Below are experts of layer 5 (counted from 0) of a mixture-of-experts language model. Rows are named router (the router's row for the expert) and show model dimensions 0-255. Each number is 128 + 24 x the weight over its row's rms, rounded and kept within 0 to 255. Numbers have three digits each.
After each expert's rows: a language model's description of what the expert responds to; "raises" lists some tokens whose logits its average output raises strongly, later layers aside. This comes from a sample of Wikipedia text that the model never trained on.

# expert 31
router:158153154119116104158155127132119161091164084113114123104122135151164135127154117176132148147117125130118121138114152149176131180083155096145092137113121090095118135138120147157152133107143116124133133133127113099123109131145129171122121129150119124146116146091120118136128172084141108120127108097168153130135174141081184149176105147127105128105134111115123136109165153119137131118122120114111125098143117166139132128103135181150127112125154133153095167089111140150102129079107153114162166144177110111151152163141105087120125145146124092122103147116155124084139162142150139084121146097116081163097121118106140127106191167086149136129129077159102122135155066110139126115135104102102131142125134132124111113112151137103130155115189153098124115145106173143094132086146083
It responds to: Inner name letters. Single letters like t and n inside names and words (Tătărușanu, Thornton), apostrophes, and month names like October, September.
raises: "s", "ul", ".", "n", "'"

# expert 2
router:072107149103148136139099159115100121116147118179130160149127141132129155150135130108102081121125084137109114116162123151161111139131119142141121166115122174129112086085074094119167134121121112161132142116097153081126149098097146141139134112131131081148096133092082131145167163145166127139138117108137075098112150105119141119130122151175151115131102118117133159140136164107141168142108151161092120143154165145144150080123154142098149151111162134134146125112099113128107133141125138131079132089102121131140150115125170115200124144118108139141104164125100122136108109142088111124094117124186140147142144138109109143092107119105134092136109122097131182145186125118093139145110094119136124076125119107117130187141153120152161119129115132159129093138118112167105155175153128
It responds to: Capitalized name-initial letters. Single capitals and first letter pieces of proper names or sentence starts, often after a space, bracket or line break, e.g. H in Hinckley, Ua, A.
raises: ".", "ff", "s", "ster"

# expert 22
router:128121106126132125167134109098166139108153121107105105103124125153110147159147130154120166149163116090111114138170103118130063132164131101111109080148164108117114176160084140095163115136112136141101130134113156145139135150104115105138103084113135143091154149096099106129115089181120148152157110129074143138154134111109119132129129113096106115135102177098098109157152098112108126093090133158139099105113161156153091113144095092129118158164129126106152068144137102149145150140128174098144154093090143141132173156122145124172119080100077142121115137133117134100198122131141139151102121135135121147136135118108111115085120088115084147129111107099090148147156118145122157148104148147107136137123099128136108100124132079121147147098115103092114147106126142113099142145108138
It responds to: Roles, offices, con- stems. Nouns for official roles and institutions, plus con/Con pieces, as in President, director, Minister, politician, Constructors, songwriters, crime.
raises: "s", " of", ",", " and", ".", " |"

# expert 33
router:163122122133114165140125100122186156148094112116125171119140173087147100152139118116156152127148153138155099172082108123153151145194143125152108163095111089147115117109149130118152152155112144138145121122092116138089135123118110141123149107101187151144096108179144129126115128125152082163165101140120132101156157157142129119124118123120066099158089096128127109139183129168134117083138170123164179149126103146094138140122087177122112163112106140129116110118138137117123153121106081097130103150127103124126166169158133128071144113158151136128142105118107114115112122146126103100104127133119103128137147149124142147173140148113118152152151130112124124157138104122107106117145144111110086118139157141134173169121141091090118155117124141103180128122144156119107112183154128
It responds to: Table cell separators. Pipe separators between numeric cells in sports and statistics tables, plus month names in dates and table divider rows.
raises: " ", "\n", " —", " N", "s"

# expert 23
router:132143131131120104165120097138156119115102138176152115153153103127099142094090139100069088143114122163132131141136111111140086118163120093124100098076117115135139115176139172142131138145159110170146139094163156133092090124136125139139105097137169123130103117099128139145127094121137105155118120096113133149131149120102163108107146120142112112105122084124093089146133142098167158184109150138116143153129138121138138099130109171147158131141146137136109152145142175121102079132164171121102146079111134131144144147111169126099124113140092109141096173105133085125136150145108150147137142122098154113173130162135135166114135120106116115156159161140100180143141131091128169150107118159077127079162149105106101166146114123157126122134110138105115116169091112100107147143177148
It responds to: Word-initial fragments, superlatives. Opening pieces of words after an article, like st in strategies, re, co, ap, plus superlatives and intensifiers such as best, largest, grand.
raises: "uck", "ud", "s", "ru", "ia", "im"

# expert 14
router:121170079138119124149139137156145124115159090107136142111131090097132121150089095125162131120103166125177133117134122090114131164100103144137104104145139187121147124126095137105156064132155129127148124131168097112071127114116134159123104139146099133132104129149137124115111141143139104103170115123137129091120139122116114140096139136136109131150123145143129187131157167123151105134122221138194152144118143098125110129113128069142156165118122116095113145169082153135177122175144171120117144122124143124134163159120144133168113115133125081163149145125119130112122129142158082134129146097136142106128117098132136160163144125060104130108119110094088153157152157111120148094142122113124103096145144114113119124158116124143116109140153155077090171149150152116104130125113131
It responds to: Syllable starts, table spaces. Blank-space cells and numbers in tables, plus opening syllables of words after a space, like me, pe, Bru, wind, te.
raises: "ke", "cker", "tch", "h", "ar", "j"

# expert 12
router:171184128146163118084136114122080181128113109113144117175097125111149144120097130165158140090119144109141166156153133109086142095129112160134066124134136170132117112108114085179124141168126142114141106119143108089099112112133126122107100153125122107106126115169115139099148125137110095051115095136136128077140134163118129147145122130163122158112110111153104113120139150121149108142116130163141124074090153127131126133120110046149101106136131140120129119173118129102100132117107100115129152109137146111119150100117152094131118121145125145103146110150153130085106102121151171125121125080096136103131153143133150151119150135107100156144146153155126161144140112125133159117135177121139128166128142107106153188128128110098131110100134164092085147130103094094106080120161124
It responds to: Romance particles and syllables. The particle "de"/"du"/"De" and short pieces like re, ne, le, la, é inside names, especially Spanish, French and Dutch surnames.
raises: "ne", "nes", "gan", "sses", "mon", "."

# expert 58
router:150091100137113107119126137170096097133167074114069162168103125174117124144104166123150152124117157135161151185111123097133119143133133155132136144134138085125107130120122097154061137160123118104129175176147119153126148126136147110143076126130130169137154145155138108136088095167095125186128100109102162107107135143121108135133107153100140130102126127106094142160156152099137146151131097109150129163126120131113150144133110098116057167128134124134146116176136129116120117129120163124118148106153182116147135135141081096092129143153148158176110097099122092129143126138106127166144127122100140187141113109134121175119167144108139154132100151104106144088104112108119116116134144131134103133151124124113161127117124129078090116162106136108105114130133110087129146105099164
It responds to: Non-Latin bytes, place nouns. Byte pieces of CJK and accented characters, plus street, house, hall and market nouns, as in Street, Avenue, Castle, Marketplace.
raises: "force", "hi", ",", "glo", "."

# expert 38
router:118136161112128091118143105095105134132115140122139129152106151170129126130129089136142159128126133094121134113139192131157124109122070115121117130098109154100106123144114101129150135128157180131160155127180174121093124159141105117138117130119130107146119133177112148119201151140128121132131144148150100110074115101102113122148119110122166138189138157147120159086111082158140149136103127128095122129145108152074149161134115183126174117135122120154115172094139100112143131141137142137149115173134120120129106086158097186129124151138135164117103111061116146124114091138170167103143133127087106132154124112124145132121167100131130103146140136103163106118103163168128098144170164159174095126143106123154118091147138149135134132103138173134134108107102169128104140136142112
It responds to: Foreign name syllables. Inner syllables of non-English names and places, mainly Indian, Japanese and Slavic, such as Vaikom, Karnataka, Tamagawa, Islamabad, Kazari.
raises: " and", "re", "as", ",", "ne", "ir"

# expert 21
router:128139092132122154109132101101090110105124158130112126117124126150152145161110096122131103137160184157119122118117149105142193081150113105134097105149150139146111105134086118122142139125168161103119161131102174143167118206106140144144128112092145118121129134148129140086138142141125122102155151124136165106127086102101094087179114110099113125111123142135112141145103106117128151133137124093165125136125092123081133145189137132133122069138107149142116148134102103122168122116134140106099152126114158099115083128141127119118091148151101129117115089150152143135105172072165161096134122145117164123121126122101158137141077091124111166105116115157141126108145114138110139139157144130114116137086133144157123164172157149098144113125118157188119149095139077149169131139095103
It responds to: Name and taxon endings. Word-final pieces of foreign names and Latin taxa, often Japanese or Indian, such as -ya, -moto, -aki, -idae, -ella.
raises: " ", ",", ".", " and", " in", " ("

# expert 30
router:141141160136111146102141095120123155176095124138117146091134147173131160120156093109161150105162110108088166128119127115166212128128118106145150151128179107117116098149091124074124101066134126138126111118138159120128135130130107143115118119105142084143143140158097114113123112139089131159149139128139120117168133160144163110145112090092122078137176091141108131107114093053136073148130142145113127133161123116106149136107133107082122124131138131110108112121123107067090163078123143125144122175137112136123127131158134172128127130147139159099146108135091136111116124143134121116115100132132120119162117140120098172151090154121165103143143168124141129120129117117179146074144141102123131143108133145127120134102159099140100138154113159161159141135126088147148139084084150
It responds to: Place names. Country, state and city names and their pieces, e.g. York after New, London, Germany, -shire, -burg in Nürburgring and Freiburg.
raises: " ", ",", "-", ".", " and", " ("

# expert 43
router:142162140141109129160135118134121126121130120154125144131117139139144159160113126119160123154149142133142159160152097123104138092102112160129110135101151177167127087149140145146146104151141126138136069162074130100109123088129113104172126131119127150132122140146140156148150170132131131102146129088120139159125117138126172125115103123112139148096120104136166116129158156089111189144121149140126144099117087124167112125112148135168115118115099140097110115155112124104136116129157131106135105085127106108166127136088151153139155191094121149108130141144107120130137146153118128137146133105179119115136102105098091145138135147109146085130121074091130095123092082151061121089182126144078112129149159106139182094140111133099107121149123121084127145189143108131112068133090097
It responds to: Quotes, dashes, ra pieces. Opening quotation marks, en dashes in score ranges, dollar signs, pipes after numbers in tables, and the piece ra inside names.
raises: "th", "2", "1", "'", "s", "3"

# expert 50
router:136154117132076132135139133157134125142159112147086165125169182142121128112132128133165099125120106148135149146127141111113131111169101179154122182142152111124135162142154105154111133146130136141114141151147127096155115081137139139109133131117163119105138138155143118113128144138127116151150120156124077123120156140102126093138112152128105138111087134138123156166057110104139115124099108106130168137137098130096096148135113141160122149153152158139092129187170135121139131151132104097105155143111150146118132163150137131095168174112094124126105134191139127111129148107146153172159152101096186161167090102095140140141163132104109085108114118130147099122167129166091104095129148109110109116165098111135158094139107109096140131109129148128101125170147086160082184138123124
It responds to: Unit abbreviations and -om. Measurement units after numbers (km, mm, ft, kg, lb), the piece om in words like taxonomy or martyrdom, and capital initials.
raises: "ous", "ist", ",", "ish", "ine", "amp"

# expert 29
router:138170132107154098173136138119141131130093150171184128125119136147105095158150148140142107113115104153167137130149158116130101092127147112106148141126147142097163137111176138106093086151094134101162087151147161151109124122127151111134143104123104148127142101123095119097129125141098131134115130136124148134144142148124097146143138130133116148153144155113131088164051123101128164091102124101123169098086123139093130102097094112161173084125115114151126105159118125135138112115091160130171067153138115111159131136124133146148121108118104136137082122114133147096096132145111139150137130113084130104165137139145143139097147119155097093114092156124174131163139160124104095138110104137139182156160128132113112102089138103163138149110086127124147112114156137059079127173160121
It responds to: Mid-word stem pieces. Inner pieces of long Latinate words after prefixes like de, re, con, before endings like ation or ed, e.g. Confe-der-ation, cons-ens-us.
raises: "ation", "ed", "ing", "ator", "al", "er"

# expert 1
router:138119149149099089085101126121124078103161125118147099102172139087142132138132171127124164102153140115127149078099108157135145169121145165137139176163165176118128133117090136140131144103139123135102137088116115167171121113147084150096146143153152153132133103093136104119090165141078133123105132139118155130093174130098146088119108150194152153142157093136115064120103138104124164138119106135146123126142153104130158145137111126153080137099127149162108140117107130107083119125095146091099151122138103153123166126137120124123083162130164143174092103132128146127092159149124128111123086127110122121146148137050138125126132143135115149116120119119111123139118138181137110148165129123167130137101133136098112135139153136125103108132139110115102146123104177151081133114155161
It responds to: Opening brackets, table pipes. Opening parentheses and brackets after names or terms, plus pipe separators in tables, e.g. (incumbent), (1997), | Finland.
raises: "1", "2", "co", "E", "W", "M"

# expert 44
router:125151121150093149155088129141093151101112093110089132160150134082114154113105129194154121147103127142158170132133117140140131111105097100118147139151126103149097124128125167146136122148115094113115114124172099077118159091144110110098132156126129092124128124127124082133122158083149106129139156112141148169118128110116174105155074105092116119131154093137111129121135113122161134130150141126155100135148115148136122141106128162176092122148120143145130104128096098123161105126116099163106103108155147069080121108160106138136116142148085144113141115133090140112121146148108120124107127115099129172138082077129160166169137151143120153149161164133126116116123148151152110136164153133081121139126104141126126149180137118087151062138112157120116161105123181078118148156165134
It responds to: The -al/-l ending. Word-final pieces al, l, tal, ial in words and names (Mammals, Mittal, Choral, Sequel, Español), plus where, such, election-table numbers.
raises: " ", ",", "s", ".", "ist", " in"

# expert 37
router:145122166054195112131131115137141127124131136158100136135129146097142097131140122114060113117143111086061119122113081193116104132118119119080153114132151109110174105133152148140092135147138122119137114073086128174139129133124128137087137098154177138132152152101144137118134134093131105082105138140139141163131150130192120126098157141153154145158136157138157168094118098106109160133125124091156099114166118111133146095131134119112115121096115149129119123128134132152137139164127148143145113163148130134126119112091149174181145101100147076112107131082117119134186094096167142115100157168138132089108119109124149149098110121103112114131142144141148125089109095081128157144132116153125137102155107129125104160100110108113100124114131121119131141123133131104150150124101126
It responds to: Line breaks. Line breaks ending list items, table rows, headings and infobox lines, e.g. after "= Title =" or a list entry.
raises: "-", "|", "\n", "The", "—", "==="

# expert 60
router:066154171134105127083113123129132115090119095138101112094105103060117133129086098139142125132104139158151128082111161149158136148115129123139119122151114124098104100142117167141099128157151153085104094147139155135129139168126121170142149142078115118143141084096129099120095119139091136167118162128159101139119124164129084152126142170149157121135171144113119125142111115080130116090146133164159169111127146110144098120090123156172115065151107124124113099112129161127138151135117098110103090124140137108173164149136123106083116130094096142096087136137143140144128110101094138089122118084163118140153146107092150128110128156144139146109151137099095128138117119092112145141157104134139146141112112125120159126082150119079147149138164165069124094118122123124120135126115108
It responds to: Plural and word-final s. The letter s and s-endings like -es, -ers, -ces, -ps closing plurals or inside words, e.g. proverbs, sheds, Duchess, thanks.
raises: ":", ",", " of", " in", ".", " and"

# expert 57
router:117150130155106144143171163115138086134117099138150135117071123160128112095127158184139177102092138158147141170149123152170096120108131128131133163150133109169086151115147114137090089068098139134146104146161173135107123112124127146121105168127106136141171102181128131080146078100135134117151098163154122157139100144139131114137134108150135143156133138147084117106124130130139123175088125087102130121113148126102155146097120150131160111136124144152169129151154126137176117115110098140139132126099099081108139093132156105107150096142146160143145151126166097139133127122101106116123075065134149111126117138147170129124117131121142181124155118124141122117095136134141120149134185099107132128117148125133141126158137113167132144095193159165107121117135161123132130080137123
It responds to: Clause-opening connectives and commas. Commas after introductory phrases and time connectives opening clauses, such as after, when, due, following, According, plus -ent pieces.
raises: " to", " the", " a", "ly", ",", " "

# expert 53
router:106122110107104135091154123095114122157143139104118146142142140117125131104135139104101122142168118087123102159072126113105139161109130168116146124121105109139104162138102073108154125113111080108146119130140160128152105188163123136140108112158110120144126134113134095078129133133115194139117107137092148121161164141119130142094162105132107096124103161098099146120122103145118108074124142160116110154132122136120098138161123146110113179105126104145157129126144106124155151102120141167088145153108128167096154113149138130155112099137131144100169152139116088191110156121139110155138145111103156145073154098097108149160077106112120128105117115161131115104079098175151149120144060128129139148090153102165160111104120130137162151119124123139087123167128104127146132128083116
It responds to: Digits and institution nouns. Year digits and nouns ending names or phrases, e.g. School, Institute, Festival, Borough, century, year, market.
raises: ".", ",", " and", " |", " in", " ("